From a checkpoint of a small mixture-of-experts model trained on Wikipedia: a softmax router, a variant of SOAP for the experts.
Below are experts of layer 10 (counted from 0) of a mixture-of-experts language model. Rows are named gate (a neuron's input weights, with its number), up (a neuron's input weights, with its number) and show model dimensions 168-223. Each number is 500 + 25 x the weight over its row's rms, rounded and kept within 0 to 999. Numbers have three digits each.
Before each expert's rows: "mostly gets" lists some tokens that are sent to it at least half of the time; "comes after" lists some tokens at least twice as common just before its tokens as in all text. This comes from a sample of Wikipedia text that the model never trained on. Tokens count by the router's weight.

# expert 63
mostly gets: " trans", " eff", " ==", " med", " Res", " activ"
comes after: "-", "==", " and", " the", " of", "==="
gate0:510477529481501507517537480481493536475500528465499512508486515481483502509511466513496471483561487480494512497474490511500480472533501487514464532562474505495514530480
up0:522491545502544517534477466477464466527524484514475498539465542453501491467529474487480482492473522539518513486439549472512485493494483511523542464521540473517468485522
gate1:508538554498606470489478453490502514474417493474526512501475474525532466502493508479523520486464500472489520503498453527530502530488474542510542493498494486500506504520
up1:503471503540523502537487503515488518528479541493458492499491519495477489494480464499501514477528529484486480525492517492490494521513483494459507529477515521456455520466
gate2:496546511558455522498496519452500526463473528448485516467506518511510505460465458477540512498510493483507522462497497489496533468511523526492499480487507502482427518525
up2:537512480493481526500530513512487548499521501523464515497545507499500433528504501466510446519494492504503499499508510494480487496510524547458519488473489529488499469473

# expert 59
mostly gets: "°", "′", " rem", " res", "″", " dec"
comes after: " the", " a", " and", " The", " to", " km"
gate0:504456472476513492518483512501499508499505462518504490469498492471458521534487543479563500543500484508492518496468509469505488516488525479513504514501514526472489505512
up0:517502507474553482487569474480535550515536486513507557528541510524512514502507549526474497481506475525500505460477501502485527551503479524484488532514490498528473512486
gate1:517514502547482535572495518474460492500446463519445516493495511490478521461478463495530504511504457467508518489554503459540474511503506504495457475486488497504502519481
up1:501485516495521498490507452451506511493480540476456498509524520483497503511514501493513493508479467530506489486455467492460518537497470526527510538511529490548470464530
gate2:474501473530525525448485506561487484477498538522489499476536480535518497539466496504525465479501512507522492511503545510544476536516494513511507469575491507458505518498
up2:514527496510479524504473509502512523495496514525504531534504530502454540542508504520505507484591513484514512444539475485470496470525491478508497490511500468485530491531

# expert 17
mostly gets: " \"", " El", " re", " en", " En", " mon"
comes after: " ", "1", "–", " (", "9", " an"
gate0:484509478471476539476532507537472500492449499474486488483507516475507515496499477489481511547513515501496509530482552472576509490487526533526528519447479538546512539489
up0:559464490507468516488496543484523558514504483491540540474554463464474493497525551475498492473482527523527527486516512491544518543465489509523498490528485526477515497513
gate1:496522519555513460482498504512468444489483516484502528497461515470525474535521469509467507479500489551493519556512497524492528535501489493471513499489526509522527468492
up1:494502492523523521534509521463477486507506496518478521507520509530500509475501471514472487480490471452533512492483509524462512495458507479479531473500508539490510480504
gate2:565518546500511462491511476511486464511500498503487504548495532493470503517489506470514552529525520471517488492524500486492492497500475490521488454500511515494467528482
up2:494529496495507535482520505494553462511534506472506452475507505508538554433485445460503506481518471502507498493516482483522464500466474528516463506529521533478471544497

# expert 21
mostly gets: " B", " I", " Z", " U", "น", "ง"
comes after: "0", "9", "1", " ", " |", "–"
gate0:420471512509483535453498521534506496509493493512532510511522527510525476470505521478518510468489499485537527497549558515489490489505532481521501528551480513527521539532
up0:508500501533515492506481474504513494508500534558489543498523515507527477499512498462438524508512475509485518515505479508501506436462492473498508504512482516516531458541
gate1:524471459504495504488503499489482479511509460491503491480521478498478492509517524548494470482525527471530491507487515503505546537508476512495492476534519498507477524515
up1:503555434532520550490511497510465507509425500513504542542512501518488542487519514493471497468481497475562511466509499494510513506514527450469485502475481486487491492464
gate2:493482525469491479546498530481525514482474489539517503475531487479544495554489523524526491525446544526531483492497525512505558547509515538482493504519513500498478493493
up2:482504502546501496490512486504494495497489509517508484509482489508446535526506510498534510473522490481509484544530500470507487528509495530426539525497502516429470523549

# expert 41
mostly gets: " a", "--", " two", " six", "2", " four"
comes after: " ", " (", "1", "2", "–", " as"
gate0:537482510516517453548542499494486485512495509481477560483511502494537517491576500475500525523496468502484504469494513499492484477501531528509503484499556504528450506498
up0:478462457518484467542522480490471510509537481484473501471480464471494518475518459472488477546470474493517458487501485501486500505497493453459476482540528482492458478536
gate1:455502517494461538522483471483530511495456476498496498519557499554514480496520507541461501507519502468492510527451470504544490512505531493523495483515502451505500468530
up1:483532500499517441503518478523509491507456521518445528539503479460538511513469470508485458527507462487519515523501496521501511487504528491507558459498518506519482486503
gate2:493530502478489506477504486518479483510430511506471536520467454481511478492460543534514492503502455509532508507477535476485498478558502463513487473525516503482525495510
up2:487504480480501494501497471506511503497455422524482550503465491520523503502452485539494529435505498503490509519494512498488483504466481494516463501497521481501530458505

# expert 57
mostly gets: " s", " p", " c", " con", " n", " pre"
comes after: " the", " and", " a", " to", " of", " \""
gate0:477552474452514505512497511526473501527514519529532491524452502413452492506525484523504483491477531467523470516479572494522475475490480482544490495514512478484535493500
up0:499487530492456474514514497495495493505491502511537474450484507486488484475492483489502486498472454482479511503529521472520448486501514483501520520494488433534520508498
gate1:515519500512498538467466529493510549492469493472482480522485476506475454517477526443452499453469461478538500488508513488464475512510499498508492488517522491487482507541
up1:440488514526485510448477506485499502456485482428497503493490531503479483521469423494510501462522522453485496481522491488512483537503552525516461515501493484525502531486
gate2:481507458509472514490494508524478506501507471493525515503521518476483468491519489515475505527534502514477493470472492468519447485452475517535491477498540522476441475500
up2:526522480476513510485490506488523498507466490514505461526516470499482487492497489494504527495491488532558486517449466498540492510513508504493499535507501520500483488515